From a checkpoint of a small mixture-of-experts model trained on Wikipedia.
Size: 13 layers, vocabulary 1300, 28.2M parameters.
Experts: 32 tanh GELU neurons an expert, a sigmoid router.
Training: 361M tokens, 5963 steps.
Below are experts of layer 8 (counted from 0) of a mixture-of-experts language model. Rows are named router (the router's row for the expert), up (a neuron's input weights, with its number) and show model dimensions 0-127. Each number is 50 + 12 x the weight over its row's rms, rounded and kept within 0 to 99.
After each expert's rows: a language model's description of what the expert responds to. This comes from a sample of Wikipedia text that the model never trained on.

# expert 24
router:78 53 66 48 37 49 45 66 52 46 57 38 56 46 43 52 55 54 37 28 62 55 47 50 58 31 63 27 50 64 29 33 35 47 52 51 52 64 52 46 34 59 35 38 43 42 34 53 80 55 48 54 58 58 55 37 46 36 49 61 46 54 59 51 68 40 35 43 33 55 46 50 54 32 60 36 44 63 67 80 57 73 77 45 43 57 37 45 61 51 66 50 54 32 40 84 49 63 45 56 58 40 51 56 58 54 57 67 48 49 35 28 53 39 48 42 60 33 24 47 31 58 46 51 63 69 57 52
up2:58 57 51 28 59 57 61 40 58 54 52 32 57 62 38 44 76 67 43 36 57 67 42 36 41 39 49 32 38 49 47 31 50 51 60 60 67 26 59 34 44 56 62 53 59 45 47 41 54 53 43 57 60 63 46 30 62 31 77 46 54 53 45 36 36 33 39 36 49 56 46 36 30 32 68 49 37 45 45 52 64 69 59 43 30 54 38 17 57 48 39 47 58 48 47 58 56 62 55 59 34 47 59 50 40 38 73 41 52 54 40 60 58 59 33 50 63 40 49 75 50 46 32 39 71 61 76 47
up3:44 29 71 31 45 45 40 43 57 52 54 37 43 53 48 42 39 60 60 49 25 56 43 43 51 61 59 62 60 23 54 60 39 32 43 44 51 33 53 37 29 47 65 33 64 31 59 42 42 41 56 63 35 45 59 34 44 34 64 54 40 36 50 49 67 56 40 40 74 52 42 57 61 31 45 67 47 49 52 46 34 67 51 47 55 58 65 62 46 33 59 70 77 54 38 37 55 31 63 41 25 68 50 50 48 54 39 59 27 59 42 44 54 28 45 51 25 42 63 49 66 43 69 40 53 38 49 39
up4:43 54 46 26 46 32 44 56 60 57 47 50 48 42 47 56 56 44 56 65 36 57 58 40 35 35 46 41 40 46 55 35 46 53 71 51 74 69 37 35 41 37 31 28 46 48 63 54 59 49 49 48 46 53 58 43 55 34 54 70 51 77 72 30 60 55 30 37 28 28 68 28 68 47 45 41 44 61 46 59 53 30 41 47 24 46 38 47 49 61 37 54 31 44 57 61 44 47 56 40 61 37 60 41 49 67 35 59 28 41 40 62 53 54 35 39 36 58 47 29 58 54 31 60 63 71 50 42
up5:64 63 68 32 19 66 37 49 71 57 22 46 57 43 44 39 49 45 35 68 46 30 29 45 65 37 58 55 49 37 66 48 24 46 57 61 51 32 44 43 61 41 60 41 60 19 50 50 62 61 54 52 53 63 48 39 57 54 36 65 51 53 36 43 63 34 45 38 50 37 53 46 55 52 60 54 47 37 61 54 55 67 46 42 67 43 40 32 45 53 34 46 62 36 69 48 31 63 45 37 42 40 48 59 56 63 53 61 70 50 24 48 57 43 41 28 51 48 46 63 66 57 52 46 61 55 81 44
up6:65 44 36 57 62 41 43 53 52 45 57 47 48 35 59 29 60 63 69 56 68 50 46 64 51 45 39 51 55 59 45 27 58 39 58 30 72 68 59 49 46 28 22 44 59 68 46 53 64 54 38 45 33 51 35 45 51 37 53 47 48 49 45 58 45 72 27 32 69 29 53 45 58 42 41 46 27 71 45 56 66 65 71 31 42 61 44 43 53 55 61 42 48 63 58 73 40 60 37 75 41 34 64 44 48 48 59 77 38 55 39 48 68 54 50 55 47 58 48 42 30 53 52 36 71 44 54 50
up7:64 61 44 58 57 41 53 60 61 53 51 35 35 50 48 43 44 53 70 56 81 58 73 46 58 40 43 52 60 53 62 38 38 43 54 45 49 47 38 44 50 48 40 30 47 58 48 34 72 62 36 43 62 44 65 25 48 42 65 34 61 66 35 49 59 55 30 51 58 56 55 35 46 39 43 47 26 64 47 59 69 74 46 49 24 53 29 50 71 51 39 54 40 58 77 65 37 46 49 62 37 32 58 39 55 25 49 69 76 58 38 51 57 50 58 53 40 58 50 62 50 40 54 61 58 63 46 25
up8:68 41 35 50 37 54 52 47 55 60 48 49 53 33 37 48 45 46 55 62 40 48 36 57 50 22 63 25 53 54 66 46 66 36 52 43 58 54 43 72 22 56 36 29 48 38 59 25 60 53 52 50 48 53 50 37 46 41 45 43 58 62 41 51 64 74 57 50 53 55 49 50 51 38 72 21 43 41 43 49 39 66 19 56 51 54 53 43 66 45 36 75 56 49 45 47 40 59 38 37 46 20 42 32 73 45 66 54 59 54 61 45 70 41 43 57 51 55 43 50 52 42 17 57 57 61 66 57
up9:70 40 62 52 39 72 51 42 46 58 55 26 36 57 56 34 59 64 58 45 71 62 46 77 59 39 66 38 47 71 54 37 36 57 23 59 48 49 57 27 29 42 46 52 52 52 41 47 43 62 42 31 53 51 47 57 51 24 48 57 49 56 71 45 56 25 38 43 56 48 46 62 67 38 36 58 46 58 49 48 54 42 36 55 65 37 45 34 61 67 51 37 80 50 56 54 56 57 80 58 62 45 54 49 49 75 40 64 50 36 41 25 64 42 29 47 49 61 48 41 50 50 33 46 42 49 55 60
Word pieces containing c, alone or in stems like spec, rec, dec, cons, inc, as in Coun-c-il, asp-ec-ts.

# expert 9
router:47 71 48 45 59 56 62 69 32 36 37 47 68 61 31 57 49 51 41 46 47 52 70 44 37 73 48 62 38 49 37 58 55 60 37 49 39 57 44 52 61 64 37 61 38 62 29 50 44 38 47 54 58 58 41 68 68 63 53 50 38 39 55 62 59 49 58 78 36 66 60 69 58 82 49 50 62 58 40 58 35 39 55 65 64 41 72 73 48 47 62 39 43 52 55 58 39 67 33 54 63 66 38 39 40 42 34 45 39 60 66 58 35 69 67 41 53 60 36 39 38 72 48 57 30 50 44 48
up0:39 24 60 70 59 51 46 32 57 44 66 35 50 48 40 39 44 48 64 55 26 47 46 62 47 43 55 39 44 62 74 43 46 55 62 55 54 44 63 54 26 56 56 58 63 48 44 66 49 54 48 49 32 33 52 45 48 39 42 51 76 57 52 52 37 30 51 35 63 42 47 29 47 34 36 41 52 60 70 27 48 75 37 38 29 48 37 43 70 35 32 39 55 69 53 33 74 38 77 48 55 46 57 65 38 62 51 74 45 57 49 45 70 57 52 46 54 43 60 53 67 34 45 38 55 49 42 43
up1:47 50 47 59 31 62 43 42 54 58 68 33 57 31 48 64 61 41 41 48 43 54 35 41 54 51 54 53 60 47 45 35 45 43 34 46 56 24 57 48 52 43 49 41 59 31 69 50 39 66 45 45 55 33 58 47 03 43 32 66 58 63 38 33 53 46 41 41 47 38 31 57 58 41 33 52 54 46 83 41 43 81 51 61 50 61 38 32 67 70 45 54 65 46 45 37 48 54 41 65 47 53 60 71 42 48 71 50 51 50 53 46 37 39 32 48 38 77 48 45 61 30 46 53 48 35 59 50
up2:44 48 64 41 40 63 54 26 56 50 56 35 56 46 50 36 45 40 52 42 54 53 44 61 49 32 70 42 41 62 60 47 44 45 51 34 56 73 31 38 33 34 67 54 58 44 64 29 64 45 57 43 39 37 56 46 16 52 50 47 79 71 30 43 39 55 55 40 59 50 43 58 45 48 38 54 37 58 57 43 55 43 31 38 45 47 43 42 43 54 49 65 37 35 41 23 58 47 55 61 38 41 72 58 48 55 43 66 54 41 47 77 69 51 18 43 52 42 65 60 68 36 53 32 64 60 69 54
up3:54 38 59 57 47 56 45 28 62 59 62 54 30 25 60 44 49 55 41 61 54 41 28 60 64 32 57 30 61 53 56 44 51 36 53 44 63 54 50 50 32 36 52 42 60 51 68 47 64 54 37 46 35 49 60 32 38 41 51 44 73 56 48 46 36 41 37 21 49 34 49 29 35 30 46 39 50 33 63 40 63 64 35 34 46 51 39 27 44 51 40 67 62 55 56 56 58 31 61 59 38 35 58 57 43 62 62 54 51 38 29 53 64 35 33 58 42 57 73 58 54 21 42 43 62 49 60 30
up4:50 37 83 62 49 73 36 38 55 74 67 54 37 37 64 48 57 48 72 54 42 48 33 45 47 30 44 37 53 56 50 53 53 49 77 46 40 41 49 53 35 38 62 41 74 56 51 41 52 48 42 57 47 54 66 44 41 34 48 59 61 62 47 38 55 47 45 27 49 42 28 43 43 38 46 66 33 45 59 42 57 79 36 38 54 42 12 47 52 51 42 55 47 64 40 32 56 38 82 59 42 36 52 52 38 47 55 57 50 37 53 60 61 46 46 57 47 50 60 68 62 34 52 49 67 40 70 45
up5:57 52 59 39 55 64 40 33 77 47 65 50 47 40 64 39 56 60 61 52 61 44 28 56 55 27 65 36 57 49 72 53 54 37 62 41 58 47 61 54 26 42 67 46 62 47 62 54 64 62 20 46 45 55 59 35 33 23 65 45 70 65 52 31 42 59 58 34 66 43 37 33 49 40 59 38 44 53 49 29 65 58 42 38 55 42 37 33 60 65 40 55 41 62 46 48 61 45 51 66 28 37 56 54 62 64 62 58 62 53 38 53 66 47 34 50 53 59 64 64 66 37 44 42 77 55 56 50
up6:50 39 52 35 55 73 37 52 56 59 61 33 47 43 59 57 42 55 51 50 50 42 39 74 40 49 72 62 45 57 46 37 44 41 74 43 52 37 50 54 35 51 53 38 60 52 59 59 34 63 32 47 34 47 53 47 47 51 41 53 54 67 57 39 46 57 55 29 55 34 47 58 32 53 48 39 40 45 47 61 48 78 14 38 32 75 37 50 43 55 35 66 53 57 54 53 72 39 55 39 27 51 48 51 65 65 62 68 38 48 26 75 46 23 44 46 43 49 57 72 58 24 52 38 55 60 45 52
up7:57 36 58 40 42 52 55 34 89 45 69 60 50 42 71 56 61 57 39 55 55 48 37 45 69 40 57 31 52 51 62 48 65 35 62 51 74 24 65 58 33 56 59 56 55 36 73 49 66 61 51 59 27 57 54 39 44 35 35 44 51 49 52 40 43 41 42 35 60 44 37 38 42 37 44 48 51 42 57 39 58 48 48 47 46 57 45 29 59 50 23 61 41 31 57 47 56 35 53 58 38 31 50 56 57 73 63 76 48 62 46 63 57 39 32 50 44 38 56 55 45 28 62 37 77 42 56 49
Capital word-start pieces and the fragments right after them in names and terms, such as L in Landmark, S in Pan-STARRS, ri in Hendrix.

# expert 37
router:32 61 73 49 63 41 40 48 53 52 51 63 44 54 29 55 35 33 49 53 64 45 61 64 41 51 64 47 42 56 35 58 55 58 23 27 44 29 53 39 58 53 56 49 35 45 48 45 30 52 49 41 65 48 59 54 54 31 44 59 44 52 61 42 67 72 65 62 36 66 52 40 49 39 46 47 60 52 44 40 37 55 52 46 56 29 50 41 34 58 60 35 48 53 50 39 49 56 51 34 51 51 51 31 43 27 37 51 36 41 50 41 38 66 50 33 19 50 22 65 72 58 65 73 53 53 35 16
up1:64 43 55 56 60 59 39 36 64 53 54 39 62 37 49 56 54 45 41 65 57 49 42 23 48 18 67 16 50 56 38 42 31 30 51 45 45 62 43 50 47 37 58 37 45 50 53 43 49 81 41 53 57 46 53 36 59 51 50 56 65 72 20 38 63 50 45 47 59 42 35 40 55 51 58 41 34 48 64 41 44 33 42 37 49 52 41 36 41 67 36 63 62 57 57 39 47 48 28 54 51 54 62 52 40 28 40 51 44 58 29 61 80 42 44 73 61 65 55 66 58 46 48 48 62 30 41 54
up2:52 43 67 46 75 35 42 44 55 51 37 60 52 54 36 58 74 55 68 87 31 47 36 39 67 47 56 56 66 45 53 41 44 36 46 39 54 28 53 55 33 32 34 41 66 37 59 38 49 69 46 35 49 49 40 44 40 47 49 58 53 61 39 39 54 62 37 38 37 59 44 36 45 33 34 38 39 51 52 29 68 41 33 47 45 55 49 52 47 70 49 48 34 53 59 57 45 54 49 53 38 41 60 42 30 33 59 54 45 47 37 44 56 51 28 39 25 52 57 50 44 54 60 60 90 61 49 30
up3:48 51 55 53 64 25 52 31 63 52 63 77 50 47 54 52 46 45 55 55 37 49 52 39 73 54 83 51 54 49 50 35 50 63 52 33 47 44 70 79 25 37 52 61 58 36 47 43 52 73 49 43 45 41 57 50 35 43 73 41 50 56 39 45 52 48 44 49 46 52 49 38 62 44 59 31 56 33 65 33 49 55 44 35 43 56 43 48 59 57 50 52 54 68 33 46 51 45 45 52 41 37 80 64 50 50 45 41 53 61 46 23 79 60 39 61 46 52 37 67 62 34 57 70 79 61 32 44
up4:57 49 41 52 29 42 49 35 57 58 56 30 36 39 43 43 54 67 68 41 42 35 43 62 59 55 51 58 64 31 54 45 46 65 52 53 60 50 41 69 54 37 71 51 61 42 61 54 50 56 56 35 56 43 43 48 45 27 38 30 38 65 38 54 73 58 53 37 64 56 47 15 52 29 44 42 54 49 28 56 35 69 58 57 32 42 56 53 34 67 37 55 63 43 39 47 61 34 77 54 56 53 32 65 69 45 38 65 49 34 52 43 35 37 40 56 29 42 49 69 59 25 39 59 51 48 43 37
up5:53 39 52 33 47 53 50 36 46 22 63 67 52 50 58 29 26 42 60 42 33 52 39 51 46 61 53 68 68 63 66 48 48 38 51 48 70 44 28 46 50 53 75 57 44 38 65 31 54 66 60 51 43 35 30 53 19 69 67 22 47 52 50 50 51 66 49 39 39 56 71 55 61 58 47 59 56 38 40 33 65 69 55 54 61 33 54 45 68 35 55 49 43 65 56 38 55 24 54 48 30 46 48 48 60 60 60 45 61 51 36 64 52 42 41 44 41 32 42 59 64 46 36 58 57 50 60 36
up6:69 45 30 51 57 25 27 45 65 49 55 61 31 60 56 38 54 42 40 52 47 55 64 61 91 53 75 58 43 50 48 43 59 43 48 50 60 38 60 35 58 48 66 41 52 23 52 69 57 65 46 28 41 36 72 58 49 39 51 51 66 54 36 48 61 50 57 44 42 61 58 43 46 26 51 48 51 44 67 37 35 56 61 52 40 38 35 57 55 55 40 42 51 38 65 23 54 61 53 51 41 32 53 44 34 39 49 64 51 36 21 36 49 40 39 47 58 38 56 54 57 61 30 54 49 29 63 41
up7:54 49 65 69 58 67 37 59 53 42 75 73 60 48 36 52 63 68 43 72 46 49 37 44 47 43 25 58 45 55 60 35 53 36 36 33 44 28 53 52 43 52 50 34 42 44 69 48 37 54 59 46 58 45 55 38 59 36 47 58 65 67 49 61 50 60 38 44 66 51 37 51 46 41 52 52 38 75 66 48 48 50 53 52 47 63 54 53 52 62 30 66 56 43 50 29 68 19 47 82 47 51 32 45 49 85 63 68 62 50 42 55 53 31 47 41 55 61 37 51 70 36 58 33 50 46 46 53
up8:56 41 60 62 25 39 36 55 58 54 64 26 53 53 43 40 36 59 39 52 61 45 54 39 64 32 61 20 49 49 54 53 56 59 43 51 55 45 57 64 42 47 49 40 59 48 45 45 66 36 57 57 52 33 83 47 53 45 27 59 28 46 53 60 59 49 35 47 57 41 73 31 62 29 43 48 39 41 63 72 67 65 32 56 51 35 41 33 58 55 31 37 26 68 37 52 64 35 47 51 64 27 56 45 33 57 65 57 49 48 58 56 36 52 59 51 46 40 61 35 59 31 35 49 51 61 45 32
Second pieces of proper nouns and places after B, W, O, as in Battle, Battalion, Oakland, Budapest, Bilbao.

# expert 63
router:93 74 41 58 55 55 64 51 57 57 61 43 41 42 25 55 66 48 61 61 65 47 46 58 61 45 64 43 39 47 47 67 53 47 67 42 49 49 56 30 44 57 41 58 61 41 47 47 72 46 35 45 81 73 39 45 42 29 41 66 49 66 52 47 59 39 31 39 45 59 27 50 49 52 69 41 52 56 44 65 51 56 60 42 42 55 34 44 54 38 76 30 45 48 35 53 49 45 61 55 64 43 47 50 67 52 66 63 43 65 24 48 54 40 53 22 45 52 44 58 26 63 39 48 48 54 44 47
up0:75 44 45 58 61 42 66 58 56 55 67 43 16 55 60 41 72 25 69 42 60 38 49 43 57 38 65 54 70 51 49 52 54 27 41 46 46 54 58 41 47 54 45 36 63 41 69 49 60 53 40 11 59 44 44 55 38 54 48 51 53 53 41 54 40 60 33 37 58 50 52 50 57 32 48 42 33 59 45 55 63 67 57 41 51 51 47 38 67 69 61 55 37 50 66 53 52 54 56 62 46 51 88 39 59 54 58 48 50 67 36 50 42 65 39 50 32 45 63 28 34 45 37 22 63 51 42 49
up1:54 40 50 67 61 45 53 46 50 53 47 52 52 31 51 70 66 52 45 61 39 26 36 47 49 17 67 39 53 37 46 62 35 52 37 79 70 50 40 61 35 42 48 55 48 33 41 66 59 70 30 37 52 35 47 59 51 40 42 45 59 73 42 60 40 55 43 37 43 32 60 47 44 54 42 14 51 47 31 36 48 29 46 43 39 45 26 42 52 46 46 49 49 71 44 50 61 49 59 54 42 34 33 42 51 68 58 63 50 43 55 41 55 30 32 31 51 39 43 52 46 54 40 30 65 53 39 69
up2:67 49 53 51 35 71 61 45 64 44 76 45 48 29 50 34 71 51 53 64 22 54 45 41 55 46 56 53 70 50 63 56 66 49 69 50 67 43 68 37 51 30 60 52 63 56 51 34 57 39 51 54 46 55 66 45 55 31 23 49 56 44 38 40 52 39 43 48 45 41 39 38 51 40 26 46 35 46 35 45 61 36 49 49 29 57 68 58 59 75 56 49 39 32 31 37 42 30 37 56 43 59 48 29 60 49 36 59 49 55 54 45 60 40 39 68 36 38 65 59 51 48 19 53 58 32 46 41
up3:55 56 41 55 58 57 31 70 68 39 23 85 43 53 61 52 71 45 40 50 50 51 27 54 49 30 50 24 40 61 48 60 47 30 73 56 60 50 53 38 52 44 48 49 64 44 54 71 52 59 59 45 45 63 59 55 52 34 37 54 63 40 51 47 52 33 45 35 58 41 46 21 45 37 50 58 42 22 55 57 70 40 42 56 41 60 52 49 79 52 43 43 44 21 52 46 49 45 39 32 34 42 63 43 44 52 63 72 33 63 46 60 34 61 52 30 40 49 48 52 50 45 49 32 49 42 47 41
up4:40 54 51 48 57 39 66 30 57 28 64 51 52 23 45 39 52 54 54 56 53 47 53 58 70 31 45 37 52 39 51 56 35 45 69 41 45 43 61 51 43 45 51 81 62 69 55 44 64 65 35 55 56 59 65 53 24 35 48 58 67 62 51 51 34 26 65 49 39 40 51 57 60 46 56 25 37 63 45 52 63 63 49 36 34 33 25 28 22 48 56 46 36 51 30 53 41 46 47 54 58 52 62 73 69 75 65 57 63 51 60 50 43 36 60 55 57 46 50 42 42 50 43 54 64 32 51 46
up5:72 51 38 61 54 26 39 57 62 52 46 66 47 37 64 51 40 55 62 72 73 19 59 49 62 33 61 52 64 41 49 49 48 31 67 39 65 45 40 43 61 24 61 62 68 37 41 48 81 51 47 34 58 63 44 53 47 56 56 52 47 44 50 58 36 61 65 43 51 60 35 59 45 43 33 42 66 42 62 31 54 48 60 26 70 53 41 48 26 39 52 47 47 63 47 29 73 67 61 62 46 46 39 49 63 64 51 57 43 42 57 58 52 29 49 40 37 40 63 60 50 41 44 57 46 42 35 34
up6:44 43 40 85 58 36 61 48 48 50 48 52 34 28 53 60 62 54 38 52 73 37 42 47 48 43 61 34 59 31 57 52 38 53 49 46 48 52 42 47 40 40 42 32 53 63 52 30 62 39 46 58 54 49 39 43 34 40 46 45 54 44 65 56 40 60 28 43 43 48 38 35 68 37 50 60 58 50 63 47 56 70 36 62 30 83 26 52 72 52 40 41 43 60 27 56 66 43 63 48 41 39 74 55 47 25 56 56 31 54 35 33 41 62 58 37 41 43 67 50 55 37 48 44 72 59 61 34
up7:58 51 69 34 47 51 65 56 46 51 57 30 41 38 48 53 63 44 43 41 44 61 55 61 67 49 39 38 40 45 60 32 77 43 65 33 48 62 50 45 58 51 69 32 79 44 60 45 34 59 21 38 58 48 47 58 31 55 37 43 45 68 39 49 38 31 43 38 57 57 79 31 40 46 52 52 27 46 65 48 50 53 53 56 51 47 57 26 36 73 62 71 52 30 39 39 68 46 45 41 52 61 78 49 64 54 66 49 41 56 32 59 46 42 42 43 54 60 61 43 39 35 58 45 59 37 39 43
Pieces with g or c inside or starting words, such as Giorgio, Energy, Ecuador, aggregate, gunship, critical, and prefixes reg, dec, acc.

# expert 53
router:38 55 56 63 60 61 61 65 41 47 71 37 73 49 41 60 53 41 41 85 38 43 48 52 43 70 40 54 34 58 66 67 38 72 43 53 32 41 46 49 51 47 53 57 69 56 53 63 61 32 31 70 40 52 56 52 51 41 53 43 59 56 55 43 57 43 61 50 50 65 45 66 60 61 49 42 49 43 58 58 70 48 49 47 47 59 44 69 47 31 70 30 61 59 56 43 39 61 39 55 63 48 26 47 53 58 35 47 63 56 66 46 60 56 46 32 41 43 66 48 19 56 62 40 47 67 70 13
up1:41 58 35 39 42 55 41 53 45 43 59 50 39 66 35 47 36 46 31 42 42 44 37 27 70 54 53 41 40 43 49 42 34 45 66 39 46 42 54 37 49 27 73 50 82 60 42 55 60 37 55 58 58 36 74 43 48 47 50 48 57 72 51 40 64 51 38 42 48 37 32 51 27 40 58 47 31 55 66 37 53 46 52 19 56 48 59 55 62 42 42 48 55 64 61 76 38 60 57 53 38 47 46 55 63 53 48 54 39 30 40 58 58 54 33 56 28 66 81 59 60 51 62 43 63 47 37 24
up2:37 34 63 51 71 52 22 44 65 64 46 64 51 43 81 41 69 49 43 66 60 67 37 61 40 51 67 61 58 60 64 54 28 59 45 53 46 39 50 56 49 48 47 46 68 71 60 63 54 59 39 51 28 64 53 55 28 31 54 38 54 28 55 54 41 56 37 43 63 52 27 61 40 58 45 42 64 49 47 55 39 35 50 46 33 64 49 61 47 43 55 44 53 54 54 29 64 32 37 60 47 24 56 56 55 49 79 53 41 76 51 72 56 45 53 46 55 35 53 65 40 55 60 40 70 64 47 50
up3:43 46 28 54 46 47 37 55 74 54 42 43 54 47 32 44 50 53 60 68 52 58 39 57 58 59 49 48 61 66 44 48 30 62 67 58 47 58 66 40 49 27 55 51 58 36 66 69 48 49 57 49 51 48 43 38 49 42 41 50 66 63 45 26 23 47 59 42 39 45 48 20 36 43 43 51 50 74 63 40 73 61 45 42 64 76 22 43 60 49 30 64 50 45 75 70 32 67 58 57 56 34 41 61 52 60 45 40 55 56 65 54 39 47 33 45 46 59 61 34 55 21 43 40 60 54 46 48
up4:43 23 46 42 43 48 50 43 57 64 86 60 40 56 40 37 45 52 45 58 40 66 28 74 57 61 45 46 45 51 49 35 44 57 37 44 45 40 67 72 28 51 47 68 66 44 54 39 34 64 30 53 13 56 43 34 46 28 44 49 62 66 73 39 53 41 42 43 51 44 57 61 42 61 47 43 50 47 48 52 38 57 60 57 39 65 20 52 32 48 55 55 61 52 45 37 62 37 54 45 45 41 57 47 35 50 43 79 55 54 59 59 65 43 62 56 33 38 62 48 45 46 32 61 44 59 67 52
up5:43 42 54 59 58 56 62 52 49 30 43 56 65 25 44 44 30 51 59 57 44 37 49 45 52 45 49 56 56 53 54 59 40 52 78 54 58 58 58 33 37 56 46 43 59 67 69 50 57 52 35 56 41 62 85 43 39 45 34 49 68 57 37 44 60 69 50 38 74 63 51 53 51 41 55 39 43 55 28 42 60 59 53 65 42 60 42 41 73 63 40 55 62 55 43 55 60 45 42 78 37 45 50 69 23 61 51 38 59 81 45 50 70 53 48 31 64 67 58 54 27 45 43 24 46 60 57 54
up6:42 36 73 59 37 31 54 64 56 45 47 39 45 40 62 37 45 52 52 76 56 66 32 56 75 60 64 26 34 58 61 52 56 57 44 79 40 47 75 21 53 45 39 50 54 67 65 56 48 40 37 39 22 58 46 63 39 50 57 57 60 61 58 34 57 45 45 39 51 62 47 55 43 47 59 24 28 71 63 49 38 46 50 33 37 59 35 49 46 48 49 53 29 38 45 38 53 42 46 53 37 41 48 52 60 53 47 64 52 49 51 48 59 35 56 74 62 41 26 27 63 42 59 44 37 50 49 41
up7:22 51 39 55 63 69 44 50 40 44 45 50 45 40 51 39 36 45 45 62 33 22 58 61 50 55 63 54 47 55 49 58 21 57 39 43 60 71 57 60 43 55 40 43 71 60 48 39 38 59 61 63 61 32 65 37 51 32 40 48 58 47 68 58 60 48 41 41 32 28 47 43 42 45 41 80 32 44 47 34 53 57 63 27 55 68 48 58 56 58 39 65 35 68 35 49 56 30 52 42 55 42 42 53 56 36 56 43 74 50 40 43 52 41 41 46 54 70 46 79 61 26 49 56 64 46 49 32
up8:44 61 56 55 59 71 47 62 52 73 91 42 49 44 59 43 64 54 33 63 39 66 39 41 54 51 47 66 43 61 46 54 63 46 38 54 56 28 57 54 43 53 65 58 55 25 74 52 20 58 54 40 54 53 59 53 18 40 64 47 52 28 39 41 55 32 57 44 58 56 43 58 45 43 52 45 44 36 74 48 47 61 48 49 64 39 47 40 45 47 44 40 70 43 61 41 62 38 43 40 61 56 47 42 62 72 51 48 61 57 53 63 64 43 57 43 59 45 79 35 33 36 29 30 65 49 41 53
Auxiliaries and negation like be, not, would, can, was, infinitive to, plus contraction t in couldn't and the piece ill of million.

# expert 2
router:64 42 48 58 57 48 45 34 64 45 55 49 53 43 45 24 39 33 41 60 47 43 45 23 55 29 45 38 46 39 33 45 46 48 52 54 58 38 47 34 37 42 79 43 49 61 53 40 32 70 67 72 54 67 44 63 42 40 50 43 59 50 61 55 32 61 40 45 51 59 56 56 44 43 53 49 30 42 38 61 33 64 45 59 42 56 37 46 24 58 37 51 50 49 73 65 62 45 42 52 58 47 37 59 35 42 60 51 52 42 20 27 40 32 24 50 60 26 56 38 64 57 34 58 31 30 50 63
up1:48 42 41 53 51 33 56 52 38 31 58 54 21 43 59 33 29 44 42 68 43 34 49 75 52 39 45 43 57 43 41 57 59 42 66 52 55 45 38 43 42 50 60 44 65 61 62 51 84 49 37 68 46 12 51 58 24 30 52 40 55 45 40 54 38 78 56 44 57 44 66 45 29 38 61 41 64 41 37 40 59 39 62 44 52 44 30 28 40 49 61 61 54 58 35 47 54 52 41 55 59 42 45 54 51 52 62 52 50 63 47 37 48 48 65 34 50 48 50 47 64 53 25 79 39 37 44 45
up2:62 57 57 32 79 40 57 43 53 59 47 25 45 52 43 35 42 51 32 75 86 48 61 37 43 48 63 50 52 40 35 52 42 37 48 35 50 43 46 48 56 38 43 53 59 57 55 38 61 54 56 58 39 58 47 55 54 29 24 30 62 64 63 45 49 63 38 34 56 61 50 45 60 53 51 48 27 48 63 45 66 58 37 41 28 48 30 49 29 40 22 30 34 24 81 56 43 50 51 78 53 61 52 47 57 38 47 50 35 52 45 56 45 49 42 42 47 56 67 43 65 50 46 53 61 57 48 42
up3:77 54 48 38 39 65 42 66 49 65 59 32 42 53 56 66 62 47 72 46 53 61 69 50 47 65 57 58 63 53 51 38 23 30 58 36 44 56 49 40 38 39 65 58 44 52 62 51 47 57 57 67 68 46 51 26 56 26 58 60 64 34 59 33 38 63 33 45 31 56 51 60 70 52 61 32 42 71 66 56 72 48 54 46 54 57 54 43 39 53 38 43 39 45 53 60 71 35 48 65 46 36 52 35 65 46 40 55 54 70 44 68 38 65 44 67 36 50 60 36 69 35 59 70 54 58 44 47
up4:55 44 42 66 41 46 59 64 57 47 63 32 37 31 46 26 57 47 47 58 40 56 63 54 38 35 44 52 44 63 46 28 53 54 50 48 74 38 57 48 31 52 64 40 50 49 56 36 39 29 50 74 29 65 54 50 44 36 27 48 64 23 53 53 43 53 51 37 42 48 61 53 51 33 72 31 36 39 48 50 50 62 38 59 28 47 56 39 49 59 32 65 59 53 37 55 74 46 58 41 63 48 44 48 51 73 76 57 51 57 43 48 48 25 60 68 63 51 64 47 63 52 24 43 44 44 53 74
up5:57 45 57 44 68 36 57 54 53 37 63 52 41 42 47 33 37 71 50 40 62 43 46 37 60 17 64 60 66 54 34 57 45 46 27 34 51 28 70 52 58 33 23 47 56 39 48 37 70 56 48 57 55 23 52 51 40 48 36 33 56 57 61 55 34 67 44 49 62 33 29 56 37 33 33 34 44 60 46 55 45 67 46 16 20 60 37 61 35 40 57 42 55 70 52 47 57 30 48 65 54 54 51 50 37 43 42 59 56 54 39 44 61 54 35 48 55 45 62 49 63 53 62 46 41 56 50 57
up6:63 44 57 86 60 48 58 22 40 62 48 30 37 35 32 35 61 51 42 52 48 47 59 53 64 26 50 63 56 62 63 14 30 46 28 44 46 42 49 62 35 52 64 50 64 57 42 48 40 62 44 59 70 20 83 59 37 39 49 52 64 55 49 46 47 61 35 48 54 50 59 42 60 45 31 47 43 44 53 54 66 59 38 47 57 37 60 46 50 51 47 56 60 41 46 52 65 52 59 48 54 25 47 68 36 51 63 55 60 38 37 40 39 46 39 25 59 29 60 61 58 42 42 54 55 48 47 50
up7:36 46 34 49 27 42 37 43 52 57 33 75 61 50 54 49 55 37 24 72 44 55 57 53 49 22 52 49 88 41 48 64 50 38 60 48 45 42 44 41 34 30 63 52 34 49 60 59 54 53 58 55 44 52 59 40 71 25 57 35 57 62 25 24 57 40 45 44 58 22 45 34 57 59 52 69 42 45 61 39 58 49 50 52 60 46 60 61 60 56 36 44 43 64 78 59 67 52 53 69 57 45 48 52 43 59 55 53 62 48 50 43 55 33 46 53 14 60 54 55 49 45 49 55 54 38 56 51
up8:53 58 33 69 32 42 41 36 42 53 63 54 53 37 56 18 49 76 57 47 57 33 36 65 42 47 53 43 55 55 46 60 52 48 54 62 48 80 54 59 52 44 53 27 45 57 56 44 51 69 54 42 39 42 72 48 36 49 54 55 33 73 21 54 32 54 53 47 48 36 63 50 60 47 51 52 47 45 60 66 49 57 33 48 55 52 28 33 48 84 55 43 47 41 36 64 38 44 28 24 48 46 47 57 57 49 69 50 85 43 30 37 51 59 49 55 51 44 59 55 63 56 26 49 57 51 57 56
Mid-word pieces like as, ac, anc, enc after a consonant start, as in smashes, pregnancy, frequencies, masks, cases.